config.toml
num_hidden_layers = 11
hidden_size = 256
d_expert = 224
moe_layers = [1, 2, 3, 4, 5, 6, 7, 8, 9, 10]
router_score = "sigmoid"
balance_bias = true
tie_word_embeddings = false
optimizer = "adam_hyperball"
train_tokens = 424800000
max_steps = 3612
dataset = "wikipedia_en"
Below are experts of layer 4 (counted from 0) of a mixture-of-experts language model. Rows are named router (the router's row for the expert), gate (a neuron's input weights, with its number), up (a neuron's input weights, with its number) and show model dimensions 0-255. Each number is 128 + 32 x the weight over its row's rms, rounded and kept within 0 to 255. Numbers have three digits each.
After each expert's rows: "comes after" lists some tokens at least twice as common just before its tokens as in all text. This comes from a sample of Wikipedia text that the model never trained on. Tokens count by the router's weight.

# expert 7
router:127129121100155111173129068090044121130115131109209069120119163143177130155157120153099151120131151192189150126142098149149106087162114133111141070170186110130106120169150088076201171172075136165163143140147103017175159131156108118083166088159128172127119101115149160148121143127079153149095111112127144191149119158151121134170103114117115129175100164137135136157108136075178164114146118103068104112152101137110086097122117162142119111166136141081066173115166143187184134165176140084064136133094069058114144133132141199138128104132114174124084154147098134133173148165063125159119154096179144158153159167108114148102131116083081160134118165106125144170110103150166145102074122161133134109115100113150082105152099131123111153160184085117160159099112172145083175178136171
gate0:107124164112197135165148135159053124136095121135151094076135124188148130118108150147103139104145112150140126118132123137128120177127129111182160156119077134108127110154101084150165177137102150124129113170147094076108139124133168060170131160120085152183102127118108141161159081115143105097122198106112161136095175160137104163130160165145108127156208161140108113152129086131176115080170122140111097162170086181082093155147077184117169096117149148112125128158169069136161171121132153060153129152136141153157095124117171088184118104120076098195117217092130161155100125090092170117148114145078130209143176179149080100092092126113152161095133151102153146117154134122117149155180129046162158110177142138101118117165109099200149093114087176076127215122172145159103158177093106
up0:200111124069136128139137143057189179139124152061140110083103154097098094136158138178060106166139132093066155132135125175153141101106160095104144131195139124134125130056038159099120100134148118125119062141161151147159119116132070160109091111138148137058125141149134117143092123181159211099100110132129129116146124125070141143128229149148101112139101103104140172070113186208068166124167130134129131141113135082161151123138180130159115179134132104173128123117071129151159189118099131167085155106132163068114129181119156156147112125169162129127111071093106111155130089137138113205108106157121134113109161137103183173128152114107153173120119143121106182156121134096145159104120106123152117205102178078177077112111126174137120148171125150146132115093077110103082125164139174
gate1:163125118146133173107147118110123153162077154128114133120104086140175150139137150096105132112173182121105168147070137092124137143201109095126159100155147108069144196176066143149144097157125116128158145175092112086126181131166113142068110164126151151120043165121127154177099158162127117148091105097127146154104123174110097159136122141091096149139097085135174119154161130119046183122116175128128101116137122172085161147165125183113179186133092099104113170085103215084202112116133134141119136112084108128117110123165102215092123108132121100121181211171165154149197102135172161170134124083098084108130130141169106124123132124130139112135171075148139177141112121099201095136063100136065162152122109133148142124142135073100155106191139143089120183088138135125061125169113064
up1:160175137189139145136154147115086135062072158148116153152139126123067168160102143125121164100152127070157122119138088163116115137133119161184106119093082114133115149054138092156081170094111162119076128150142122140101153094163165074155129061151085163170100129143140133078146123127099127114123090176132197145109154084131114181103077068143125156136178111115112160115104166150131086138117135079162081072139119054133132177135137089094120186128192140157139123099154100110163114157130178148147168103167114152111135113127171115128138114097067157135144117098104110164110171154160130050116111090183072143116070130114209126112152107134103053188086127130063114141156142151130141110140123098115114168152185195084095078110142105083126126095165107162142056172085093084145101131103081
gate2:187149076115165055130079188133079173098139128090124111144068126100137094127088133092089164162173100099153109071125088151160155115188095117108145137134125108123148162165151118094131092126071162095130126152093146144133191102110140091079131134093110187160151077102150179105096096095131127178121152067143118116157112140149146145131119100138092085153098124133117180115147181132154104105158114113105056068150114133102121158114129090114118106170115109175126155104144090194150145105134111137068170204114183173110128128126144146106132114158201122149130086146120129123117122230163122130147107085158157139181191112121111107092124167147167208124073119159101128105100105128101099099100133114151142154200093124146062163131094138089116114066142109065163090130175117075134178194125153
up2:128122142085168111114117097181130126141066089197097135142113121130098166169119113131185143153131141124116093140145146136164070130113099103161117137123142153125125107094093110140162068133099130128222147109132144184165088158161131030137133119150142063120109181149119142070105138121171090087147100096113128118094156116129127148098159117165085063110104075104146181167150132128146145134154108076160161188184082177129102152084142144130170152101076138142133147131045151063122175109098083122121147098170144099114125116097115166154175111171123120122145152090179131133088130073119142164164176092074132093167149084170111118133190150134196124124161183124095114105091138065082100179150115088113105159099103169127128113146112142149094116064075159172111100144073166161128051087110162
gate3:134084083081082108082152111089127123127121197068175153219103114119129164092130120126129082127148142148083126132123100126153149026166086186166149166118177066117093153135068129143139119125127102178119146147118127141102145122135131127057145109106124169139130123115113172114150129120087149161073137092148142086162061110165135170077152117111149106078161189164152101178157201151165130121135095091113145202130160088157097171108059120156156113120090134118164134094176174100207125129136094106155157138160117152086135114165111134147127178131142126134122163123112172094196110120119108161087132118130115093154172095089084158146063138126115149156105093136147066151100118118242093150132149110144147098140160127153126121181163109193110120132113137193140166144098083107104096127146100
up3:104141210161102110212090089169093142124120082101091108119092167115071143078129110139130094142079144143190115100126126116141112163083108086130149131137121105091121132131073094082176155101143112119141151215130121089160110155128193163132118137134071134089095166141141153154108154093059102166161160144125177092149142153103086161103136099149160133087134098098112123136076105060086136172085164134092144089134184131094137136098122211135121140149108149168175113116120132114070108092143104102154110095134104160117141104117185141136139138102124085169100113105098128114162092128115135171161103117202155153090090137159206142112102124117175169093135097151099185132122134101195163100165092201096099087113153190158149090125154114155117124120194133161108155145156218127188133156103165
comes after: "\n", " of", "'", " in", " to", " for"

# expert 2
router:136177084113204145140197128088078119076120166121120108074103170206193139147167139132118152020155089168132143133157112080195095125122107057127154100106102134084137084129086110107174134139132140154135088119158142075162147095103045124150127141130132127115075116171127133135147117141105130167144120073047121146119153125114110109152145130149151161135103107152095160174102176124125158101171141105109092138178161160075121127083102171200105131144134092113136150112175107151142109161136116070113160114100126098091114118143171173050120064143115169200085178152118138083161119100138085133130144169148092184117140169144146159126112113146082126101101147120129184113117106098148196122069120163176131084117120160147107129181153102159071151140167077100133131115063090141117133131134128
gate0:127101169229130147041137110101135169098115126162099130092151085135196112156121152088134132159118064147125136137152167091095202137189106150159174140166080152105100091123163150140124075111100113160104165150143136148116134122158097073151120111115130084133114149147203174099191116147120145165106120091072173138121147126117173142144145121072121128189127097104098179072149135126167125112124103153121166143093133141134113126192147083159159191147139155128154156167122072145181120116115149111082141135157108068168134098089064165128075081174121071080092121138110139162131107089145090091184125077110195086118085103094154146064111102110175109151113121166109120112149092171066102154091059125146099143095130124115160126108176153094120103139138113083144153077102064134128133160091116
up0:126154173172066135143173111128129161132111186077143162088110155118118159158145111126133067034133152137144133180180107082134182134094110149073127116155139174115161081077145111209165190060123119141138126188113123152190063162078151149116087167143073142129165093114165201135109084119143153190105157154160123102164134101147127110124118161143086124125110129111142139110096091138100156126136099133104110115140095154093102082128092072115189154113131125174139075079145160031190095200156123101098157132104129099141155087150093117142119127116102102120112110150183126140158102118136138123179143122176071137093133159145085120128156155137182124137158160114149114146150141129070140156096096190122095126128076037130141090127103138125165132127092173128146117079147086122125191139082160
gate1:077137083138142101162074121103137086167129118126121061112134097160134125138079111048095092130108131098155175130117160141155124158178115099120142116121122080161140051102145123152194167144136171149163153112136139102082093140185112150062117142116161128128102113118142118129147120090137099170136133108170107202128119119119140095117109116121150113101176056129068130106151183116163149109153134147131125171207079118124120094153142139093030158091176147037162162142083073116104112167090114129122164193189131122102101171138136089104084080083160153102114121136117156088109130121125146114164111134127152191131074158114151187142147104050116126125099168096126172224134036154172165150118137110140151096108120111130120135115187156173111092072114127094143163125118092143105091106139099
up1:104162134095186097087141105094165104064060193113093148074139103150205127087088156046103145132139149136108101120156134122131125101101110159124119104145147117139095092150163117167130074124119090185089160116131161130139106120096088151113177104124133167116163113160140093124145127152142137171104084057175109169132152125108146144165149145160151094196133142061117035168152091123156154132092153119119118138117164105153104108135145070073088119127139167092124082111150125122128096160094186153111187101165185147168090153123140123119140101197160128179097107066127184143123084145113146138089167129156136114131113090119100085090095071089084115168080085136083120124158132158164152136173140144096113110131076206168059141080158155078120138100129146103143147131153126165121102101195066
gate2:111118116102158069177161135111141153157077124115153097144120111153142135106101165110149105085140136124163137070139109097092075121147093130031111162148082110082128135116124115134108184091150181110159106089175140152139060084098127131171126201166150136122146162110088132090081146087122077128131130178138101128126117150142158151151103126166109153042152129047174135167097132169128175189100109114178138148096095099128137168116110158097048188155099158105124142167087137147161113084137127114153146140169088151132102125168078157126120075103132157144097185114125140158103121064155078147147155142138088103125129178148134153129131100107115143114072116167105185133128041132145137101132111167140092129142138144076160197169127166148161144134091097133075224150095104112193110165118201
up2:136107140177130125082184150149093152118101095174153160144165171191119119118158133144179120065111141148118128095106172097152094118117095124171095164131111146107092125086167157109108152118118174128163119161135116120185080140086100114105189184154174122168150115130145073149105186118095103095162096120190202114152135158195153121134102126166118202075202149138131081137049171109080133171165128119109172120135091137041144138153125202044125144157134141115141103147122128104108159140118119079076134133086119128146114091167190109136099099127120111170114141081143083125132123128128072142065160129132153129191154147099095115088108154156106134109089194191121125119106086163132091066149138110163140126127142180122115146207090153153165140140133117181080176143115105130106116124066134
gate3:150134104118114135125188081143116125159132128106172134174157065205072133108137144185118106111102141158148117149164113122180154136096131139141117104114178079056157125116088135162195122176158142114116097140159100128104101137109153069167134160159128102097187110197132160132138133111122162121078133131102120080107071124158125093137081142082140206120130091096147160145154139134193149065147157132124149088123149132107103152160140169159153153150156121135122120118112208159136142132105119172121209152119151154028099104188193087168111173127121152133184092119177082121124207133144204139110144157096068132163102186082130088152164132131128096177120139143140138143115172099119170120102126182092156150165105111165172128181103165152125173143155197096106094142115093153169138130158157
up3:147140129113140118124102108127123135122131111137143094147138177126099156115079189132124193176071128146202159184113134109113158128107133139126095121173134211171127113152161111132123103114143082204172143119119157092089073108162143087121128039087150105104136144101137145087144123080089129107117123145123086127154149142162108179127141121162108062112153187131177133154122179092108144148069116124159104183078189115108155159137120161170104126112052096126222171095025089150141154092114156094068097158170123151113056113089168152099134135132161080141116137149161087130085130150153090155098151086092126120156106109049109099096140113164152097133140156163153140105136120086154153180160118122099131127110131094090113078096158086152138089107100138117161102223069109158148118138151131
comes after: " ", "1", " the", " in", " B", "-"

# expert 1
router:165146121105127099137157110085061141142140171106187150053110179162142103130176149166158159093136090146127160077139111080197092116097123081175133118167207127141114132133103114149147137138112175142165098125125155091146108136137082111082174082186156130153090117139143119176114129111092168156118102081125164113122123120116107125169130110180084075169089148126138187155095162125143163123077135102075076110158145148121116168059112098166098116171132116107131175132193116156145095130187167134100148083111140103123092078180144180114088090194116181187082127164114104086128149109068109127059135080132112180088136171142136121096094169128069127113148149111175157132098162110108146125152098139142129100125136134150157068115089167190099151139143117063163122102064165154154184186150130
gate0:163135084125126179083192010131124130091131163099146127055112061143106131111159110139156138160145136109138103107109137119094138103130137169130166147139144126078133099115091094184226182060096100115124103163154148156123188094226085153170137156120124120114148144145117197128086124064158118103074057132142160149111142147133086142051099120093133176127189082088093106141167151184160134095115169145091098078127144122079178115103134094157166146093134153137112113157154171145175124120158140096156127121123119134155105118148120144166099064161057096112185102133163122148120106155119115156108131131184157113076153206171141149082132135086110092085141127156162118142098164127123141094139094157122170143133113131139149070138129142205128162101119159108140154135109142174140125151144157
up0:137158184121144114124104212123047125107131108180113135123099119107177150161090170127063176116200157131149138147161123140107132070117112080167110152118070110151148191165104187128060107113107167181117084123124112124122132098091169152126107172091122103149154110098160110171162124202076151125118125189119107124164125105110125204119176114127122099147101166145152106158146110199194109129088126105135173109154118194096064091104160152133107126094088106152172095122118129091132063173062165089172124139185141147137133150144164116108141129067137178149151166143121105124168130114135104121188171109117151128159128124058129117123108107109165157098106142119108185132190112143089129141088106121154140130065170123135142180199088150104090073133080111157110133137205119148147121095114151
gate1:146097116116133085078113140063157182096153179068125137114137118144141107146173156101152150143114166139177117161123109090143116120210138098172109109131123075074150088116097124172124134174079167121102135115129111097129152096153096166121126163070138145120182131149113118137117112107154142152143065129106140167121090098136123055144123108152159050132096180114073131124136167133135127116136056179164186083184150129184118119100106139179112114140073116155128070076143145162097100193123128114074142103167095050108103125160111074141112128100111155090131112083124175147114071196144131182120154085136102117159095100074070151127092179179068135120097142080171094129107154150162138077150140135122181195111090097132137139185092163150088168181107094102091095125118099106108118160167132
up1:096089146066119141134156133129137158104152147081130156027182130090142141160106150205196101117170152103133154123114121117079137170111139089158126107151158158136123151098093129106083084105111092157129118141134175118152116128108084097127099138101129139098128168140120102131104131110128080149131093178153147080108154136129125092085121151115124148198146135128181111040146159120167127089153118083116088060120102120125122097129177083080154147151075124073067148101109191099127166128114123180133081108183105121145132126091145131156117081138186170102101086096137120179174094136117128104091112117126125147140190142171127170094095159065086051092155194116103046131149066160174102113120111146139117194130120143126157124065061191128175125110163120138126115084166189136182110115145134
gate2:169137137153177108159151092088110135161165142116179115108093093153073154144175117135077128140100140094111153115153145178139122119149112088097115091112115110100088099107139142092135135071136200214161116103128140143095117155133170227088137170118079104129083117170098108136157169136070135142126165143115183145180124138121127111152136114164187143172155094067093022185123122182107120136122112122096137108138136169087108167105131107214118130099144157182158122166115162154079079087133154138105128126175144149159082099126134148125124089138118157212110149165111115157109112137108094064134099078083172150103090124121061144094118150181150171157126148132185215113151193115129177134122141164128122174146151146138141129131073177170072134148140090169139154106092137134118081116149140
up2:096131107120129147133136136117103160104173099101089126180099140191114171148088142174133122087126091114104135130161101128162104109127121174105084149146177098156119107162122109121107174077115127100094179151116085068138134145051040123172057139087133131133181030107135167122111083135100112089126116144114102167098144114081097121179124175119080161061130163137152189114146144082110155113146123140171128099117153061072082118107101161068129062172128126120083164129123116142163215182123126167110061099109129106145107082123087114109145122165099120138127156143158126176129136106096174178171141113175125134118154127091131115140122098135113156141130133069065077155089090107124123074101129110146124169194118105042164187162133113164140134144093104093081096152160159083132090099122130
gate3:127109206125124112135096199127154114147110113195155142147122141164133116153130119116079182213078114139136111101147128113115134117105112119167107125149101160117107167195124095145122107090118162163172142057138145120099180149202100138088153159154094061151102148081136139090095070161113135114150037136087129156145123073121117104158132126127161097111070145067138218104165164111142115127096060148151169117172116154139140126128179026118090092079128135124170116144119165134121077069074156103179126110072098152144101093127140190151125135139091144136102129142074192160126138096095100148085141126146188136146110167122117137181132106134141127161140067134097141156113097102138140179086144106092101099164189151176123108110097143170145158131111161133138113104201077119115085143167124
up3:105135100124123122079191169158098146088097151123157138100119173130079118141162150119154157122185086176124090132112132143076027126156093127129159125091149169118185119114038117123154117095135151099146104093075143142136140129175201148121112112108113062157131120112108155163131204073114103186109183171130116043101183132065144166128134136172206150151126129164111196139102124126164105116128110157215124115073072152138132175157131141119123115137166152140126118093101138159105132137125127092175124145056119093100091127076128161148210143137114135066143143133149104224134118146126080128133114098186134146097097093139147143128110111138167140134147097128161118075093127101158141148133131182120132109104121180101146170099105144027107135061131121139138141177121115113114158128136105
comes after: ",", " the", ":", " K", " \"", " H"

# expert 0
router:200141135078133095154176102071137103143131132107113104078034160124150115151156088086127125098112053120115159107156120158191103119142131089103128120150171115081101099185154102100164130139098192159166112115182124124162143141147077101107162102158133141159084133142155163178152142123130123193090093117096109179174143180093102107167109120187106085139101135121069137143087115111105158121161123098087068116115124130116155125112110152141104122106146149086116183144156119171139069153152139119094143081107084122113090097148135144125089057118130170173081168122077141088142094154106112138064157139166113088077147103120174185113159163109118167140082190127101150161064123155110157091095109188198153152100110124183122099112116128129042138120142085162132142098081172140120122148211156
gate0:144178090083147172092118129127122115100141171115164158186127111105158172095193155135087142139079100103187180128153106111161181037134081063158162114121145086095131140139083118130110091151159165095134109118080182136157121129126121137117115127146145109094148108090131138106162089150156104091036160086088118089174142107107149094106062133174130146105117104129091112176116091140126139156158136167120126071139109117157123125091107151185117072135084110141111190150147111179154139199108109160087115105167137071169099140133168099119101162112136150168079097121127155155106130136077121154077125163104132117091115169128144072184074125155097136150102099055140157120078141115083178184127165146072083119041062101087138139144170124170097105121111166129095140163136139079139167083159160
up0:096132114142094117138103198096127153144119098163135130083092125126157111152112076139115157130190134184141094134133079135122159111124134156132112111116131152169126075132126097140152118068093191156173154168100159161159135197102119116092190090121132153147094065103127136072188111151116053133170096108117182140152175174110154068144122102089073117120171123173115131081095132103128129147131161151147064164126195108139147131081104102172159158152080174120161127083130108128100106093115170117154154118146131074213203078157138146153103129079129128081199065147137100143128162090147123112076105097124131179141099079086117060119133091100092125102116133106079150127146136119185181091082139167132085144113153141188159095155103162084128194128093117150163119058120127117157126168162128
gate1:146125136157118094049061123147139170126091104136157100094108184107104083118103155106109118109104169209145193137133070175113140153172099104187128092152130132145167125130138101120115183181121071154169138173128121106125132166175166168070117130147131141160122167142108117149162123178180143148100144174145109187175125139096178117086096088109109088127133130197077154188155106141159162111145183127133164112142166144145133161120077128146131129138160120107125155130140131096127150199153160145066096163176147183171059130092122126136150133103134179100129132175141111079136135161146128146138170165086159110125095114107092096144079114199155141079173080092095114155130161154128120074084094052126145111123146115084117135110129138084097102135015119138115129058098113144055122119165138
up1:104117096201121117167119188143121131115160092095138137136127117143142082119122163096119098199140168138106134144188124108129050127108141132128119127149158135125099140144181127145053155173042047152156153184130120123206123143121123114171082107113113147093066166155135159136105131137163136128100110112115131102107143175124088148118071142080101130140036114107179143150168179134175111113133124123117120150127097104108075138169111083137136124113119110113100105119157126146075162140135144115140097167131093154168092084059134142197154119179120197112111109126176133145136112128160096060117138178076177141084091136147110139215132098153134162097073157163107099056094128139160095169056100111156177088107138140103069075081082125107077137158179148127129111150104151168147125176149113
gate2:112157135103129150167103185056157142119193120086125092093128118118109170194096191137148171145108129139098117128098082113158138107147083153143137156099153126153093113149133140125101049079102126108179149131181156118107144098176143146105165131080155121179113160096105130114138144122138136147090162164157125140132159181126175154076110078135108157145184112108161100150115143164093193159147112130119126176110117134146237157092135120128131178113155139066120156148085117114118083092109137148112138143076126130146148134151071126148129116145174133113039102122134116150123169118167094166126154143129173142154089106126092143108101086172128114151166212138066092091139098152159122061101062106130083086065212154116165102162147075133067063131197110132148163092140129092143128141133195
up2:106170093148122169109158144137153102164123126089073119098102129173137113086119124152103148198135181144122099082111122174186198147094126163055087170144070091108124115178119090090085081101124175104088103113062152124090133100101145109166145134114120132094118112087054111179146096163121064193099114092092163138126091129094125089129119119104153178113141116087139107164142146159129136135072137128134192090131141151131163166156130108167167122174145170117128102156110084112152075118121112119062143131134123125185137135130123151128148112080165094125172096130121149139142063067174119115063175091167159104164127160125154107139176187149181112145125101139110079107124119168090056125158076121131115134113185168103130081101163175120082071080177141119096048119129103151183146175134150
gate3:147128135133114089145116109089133125155117153093115142125075116100105117108143165149164133078058057109115145121148065144117118104166109134156073136150119162102150164123115116031130114134097185071110112109121121117176136175140098071160151079148165145163113095175170138163135165091105135118147092094064094119146180095144147073083150191138133114117115150079192116111123130116140137097124129142037121138150130144120190157067099118190093084093145112081071179126151109083168121126089114126130194166137179131153123143119131134117116069137132167143080111166118086134087102144122093184103125113101126123122137144122136173112113131089172099094141121230092149130158102086138153132120109124158107083049162172120106072153141130200098121121208096186161151132111119107131135204170124
up3:124090114145114054158094145123088166188119078121185135138168192136065199118187158146126112132118162147106118141142120115120171157127131114120080141146120136143079090106138128147124166096084132180149122181085165094187105151106168176138130121153060099128094081148071141104169149126122089093118136132115139105156069132215095164135172127110114098185069112098110126130129178149140074188178132096215157070138094098129149151115095132137174184108169077178115128108127127181167133185166118168042099107080072105190142087071121127124105130105098088110109175150108176140117136171159116150144113122149125138129129136141166119128102137113124155103149148058111142107116136151127107074139063118104104156105122132159082148130140131141103153099111138116148072209102108085143103084123160
comes after: " ", " |", "1", "0", "9", "2"

# expert 9
router:139162157086134131133129128052137146088124136058150144104127149171162069245126111126166154101145109141135128136141063074172076068122103124113087161136117116086070084108132082135143134116104138150174083155173067082125154151152059130106135120155114138131144156141138131138122153137150104178071116144100089126135161181156115107214087115199073131123085149116093160185123125148146163154109128097101068156126160113119132043108088132135177157164174132126137162133173169167161128116144136096089116121108095068110144098168118194051075085147123176116108142188094146119154132148084126172107172104132124162111152171095160132146112153140125175174102112113162144122101100113166148096087102156162142109126122134168071126148130137149085215180138094076122147124135113122109149153154107
gate0:167133170107151118152128123152116122181112153140114120140119165154085155174192160110147168175158160147132149169112139116205106114112169151091150149137137147127095192149108058143103129100043086143044182184137148121146095150142131129117120162135114128145130168083138162104163116158090156126129108170136125132160116172113116097101137171058061127139126170127162127161114121151134127039110139167085160148137210148135186120139100169125118126137172178132132117169155107137131127078156107154162125145144108114049161070118168125110125179086142179132127154113182153148149138127165081105200159100124156132150081164162061226132132119131143164169183113158156153166129197168120090143124091130139101115078143128154136109152202075155067149131143130110195136127123177158094120146142119
up0:098091133110080147134179107153075112142109165082148067124125136101127153121109134135092117087098169078145164171161094161148145127113112136072157137169128145154084110087068185113157148112065121174112118200133139176126137138083118153060167220075194159175162109119134120103122145134136180104145135134145144122138139183121107158146165102163132105150167148142156113091118102102131101053114124126084108102173200142132148145111121156054103128125172133140104155101126120092112117128188106138116074104057095153106117153058157150141172099120089166137136111105177162145132100147163078138130102144118158074183078111125155065209115102048126148110154100147174113146179173096105143064106174132083175112110162125108135108163121099142109141165126158101148145069140114169075117129079132
gate1:156148152136175145168142123111112068119130147088144141124119144086119145120137209110102125123132156141142167196046067158057061189126156117111107151137162115170124154167126132037131147178103182144170137162132079099166173162073108146122156138152136162129146115148113159129062077151097100110167094115167080147139080149133074167153095126147126129123109143080104145115162130189124092157108079135092104192138140114132133165130149116147134120110117162162159187193155146132111080106108132197095093135123067098112189104122105145145135097104116104149150119173047111115162043162133135112159128126143118125097195070093104109132091081067104122130195135110138160096105100119121186155142213185125113176132137099125126118138096107170119133092094119166109145138117179135141116091100140
up1:102123173154136158047110167142139064088148154198190159140114149086147101107137144109135117119179105108163102126131106139140166078074163191126164133067156138153161122153114163086137069162136120129181123178191137123169160149087121173099153161136125141189118165095118111114141089210152163109127141071146084167092065122124126159175128086196107109171090156119100082165104085113097080108108077103151112149197125148143128153107089132111088084112158120122099114167169113172152079155123145139166106127133095129109123058175067115138122119154075203077096157140082117117115161128111158111071124120129105135127160111138108140100173092132138152163099190136141173083108151123119095125127135138149119130115053121104080159091133189118158099178142104107125100148139125127037159103094112
gate2:130169151115119130132122139155146079152143097097144148128100125119137058147152136139140154091155077147075195110110130152169144140175057125133093128111141106181142116155142164131119115063075067083114159102129178151106142139124117164094151144158166124129093137123152077126147239153159165156182098148105190164165083124068178074154098060134086148090154078165130185129121145137125184156124058128134154072132168120084134141163117122104130093144134165151143104194194188102126097121110122160166114072108131114136128088115107074150104097091151173140175072161098054098121124121113144176124120128079151105125115145115096166106124127175092147102172170139134100170113138086161105183091117115112113148052130101141136132120141118128096128124089129185148048081088083124150162152126077
up2:166132127123114119221103167119123107162113167135165122116108145101099098111105122144147151119050076155098166099119136038109174130100112139093106113079140119136155111127147132111187127127182090097155139085168088146152043161126130186130156144113199077091151103139108174086100159140103110076123100131118150103134087160128139136147109191174078134171208102168099099132106152129048075097142147177123132156155167164104163139152139136121144162203136150183146099080127158126128140128142127104092111121178111094140077076116144069133089111161100132139100133199046114084094113107095173118096122078086093165119143151105087127123167105090122116176108169155134178177087170073123163154108100136092151158096108115151090093148138159165127099180147122129105102147074138158148093111098112
gate3:182101055129127098144097126097161194134119107141096141111178110131130088131195108133129120120088162059090130124108156097132166142179152126112134137197120181090082117167126116111128108091094186118154114098098185132089091114152115183063118120079076115085135160070132163122147137097090063125071115164145095136130114153140098106148068108127123111111086162077138088122140113122133111141079130184146117122123091167158091098083144148085096107107142147132167138086125125087175152137090128141083138184170108107154138118064150138152169177090110129176119163128132148113118119192166113133124153140160130074101120113089160103140108076040130166126122100119153132105135101020088173123134070164062159151143137056152126116084076072092142106093150162144125081144165114178084112091131119
up3:175165132070123115128175216079103144161224102167109125099108137184172133139104099128064165129139103129096184134117164034149062102068142105103115117098135137138164122097082095149144204099096139135177156062083137089102070145100119149108160177114125104126101081152061139148101114086116108103159155085072158161117076092141165146114116179102172119135146122134128154126157158180120142079133135096135142124131108157112096104105136122091110150119144200160156163132124152107150151115155114116119139112180157166101080145128170129097075104117165050149145146113121113178123165104150132185127178120104126127096174126100125136057149151096060140097103147123117084144098115125147205098176135120095193130087095114103172107129092186102118115087121097174108128134118131144166090112098113
comes after: "0", "5", "6", "8", "3", "4"

# expert 5
router:144128138108165096127209085119137153067111149103142167126037190141185099163162149116171140084152110127145090127155097098149075092129125127109127138136149099158139091126100140122134139117075171174197128109164136102122123138093123141166133064135102148159151122170147144095165194118129111151122077120107114146124150146123122159168097082170123088115144137149145149141124151131164115082134097123101103133130171138114117113087122117149142095137137149122143142170127136136115061173166163103117144120133104120135052099153172172140089051151111227168110167156082152076133112150080123186050173070151127165087156138076161132122100136143057144131079147123165136166077170118086177120183085176143117112094105125208038101114119145175053151137132079120150146162112116164107121149167109
gate0:105139142076218114166143090110094127071079140189173084110138106093151104140182092073114116177068158120077106128107110164103081145136060088125115151134125108164079112143153101168124124063137131166068107162189142122109148149155086126119151118148132086115165182167165113098091137167138153132107077142058163158159150127090151184110129136142135134124135176120147141100139081154175145157103144146152109204110078183138111102105081123090106127152087157092123147134184128070115123064137162086123117143135182116138143152083071095166098108204131138153134168164111184175120098166114091078169158121133178102091103137136172134124094124089162117119131151067115156114098155048116097117114140109123112142151127091123146076097180063123085098088106112073138165155117130180125122145154113
up0:145166120120162122170073157114142175135113134104131135097135129166159132194116134146117153147125117178159104125175162145140134142132144180121156198112120137092110133138132106114125072156101159146161118065116146126105153105099161096115118183112108106106155140118127117122148131077132147125113111168124147111132092078136090199125094077124132127140124120130079092103130128103115140073129078081053173103117148124183145134094116094062136131062189144195174115142109162128152072085194085161115155142147046118103094081131072108160157154133134185092145142085144137164130136048138141126092144209172117087102160144135082121184101146152082167198143147142110120106098118094184155071130095085080182110203129064098144217146116171141158182117165104085116094108134133134135093100159140
gate1:115152184182143164172130163132139187166117138169108089132083136101169113153159120066117189141120088106131137143149080080125120110126185141106126087097105140166138077090107146172149105135097125182095163075111187142109139139135167131115133086089112101076092160114112087095136078203135091122135160176133133093099140141159085117169103109118085095083137165060045118155110136156147125172147178112163114139116123136184155067090062147080147140132161098142168128156160083114100150146165160161151104126093120172162132071161117129156165157161191112117131055124155119168139137083137157186098138148200127109102180117134134125121118112135071154133110120145151143099165123181060130090106138066085095097156074116135054183121088101115112152139087101105124098148073156119087159089099131
up1:124166111107136091109051129102131184144142123105148110140079124112098133103180149131116120110113104159132119072110101134172112180151119105055123136113145197124160218084123131171145104120143156130097121095164163140122189094169157144158086101086152124089115148092117132139137076163151111114103156080122120169084094165119108071106149125107136075118145121063184143125075092085111140096070177144188168133112110155145151178075114167119155146119134072095156067196161161144128180164131131150151137179105100108137145081139101146067163160159136098127117136139094087143151161095104104148162147161128125125145172112063127063168141103112135131128132102122214120077167155111041132125148087158146143165148093101098168181192190165133132114145129106107100131141110124127182119181105050
gate2:152118145109162116134157144134116152093176183137135137125096112135094126169151121100089115133165121103169149116077083147179124122120122147166113142070131138156071136143070130172099149101114159153113108088133131145109171120088115187211114091139120126138126156114089129173171117144166115098108105131151131141141126203087126116163119072135126124043184216079159076142142097118124156135117145112135136137176132172082113112135123132116165134161158133071157107130147122135169063158143124161178077178140136090142137116155154085127072081036114161132063138147108142119092143103176114132143160100120194143064177095130079147142136121194148126078115114114127125154127183148098078134116078106091113138134183143117104088134087137063106186176131126164059140199047077187138154128176128
up2:113132124159123150112160145133108164166124101076172125101147120145128064124117154144139134087125091149113132110075105073132087108137095132096131157180094097106113100184177157076156177185135105124160121138115066152086130102160110124099201154100094177187084129152173178138105163116111084088125151123152198187142135139115099110114133116169036154130106137145138093110072024077145115186140067106100115145171107154048083121146166087154094157142096111055139123131109140080181140105152146104164163120115188169138143126121136108148118139116120093152137166160164140159132143117136077174082123158112128152177113132094183058161167150142129083133074139132165140088135185165116081180159161091121128069119149134096149119103117170182151155141148179152106164103166153115127159117089138
gate3:109182133140087084143076100093118155137156173106092159125167154123150122158114112112137176173105185149090155076060066124158126160147171133108087122089089029120112071153108160066145143153098131166109171038144136070092134140105099127077137140134138143123092081109073124162126128123164138131146143079126128107124140151109143154124044149115118113145122109136127096178148106099146130131140081105074174069118111129118140120090115115176128109138155096126078152053221123128179106084099187072087131079142134110116083100146120174142097175112159066106118130115148103109139110141138120173147104125135088096127152067124126090148070111115153106123160101140097190130163206134118090111065121140140078190097105174101128102121156095156147128101157086140165100131158126144184146187127168
up3:212137117116126190125189105124148130119109149143166133169106113104143105065142113171133057097171153152090168084182106104156150111098145112139148097064138129125125147177091101141121148117108143109188151206149145148099104072123157219158132110137112163132125100136158074118095069148140084129113111060129170193086092116150115113174117137161131139177115166119102133149126081115104113216151141149167105198169133151127148135121094073163147104078090072137139141138135147166140144111137126068112113203132225131203091117134102121093184124102174127120085118123169117119153174139110118112112175089138102186123093135151168119153154103136087119141158110124125103092132103149109161128169163172105098167078194168150121073108140142118088152131159088111148097130110080109136199107122118
comes after: " |", " the", "-", "|", " a", " was"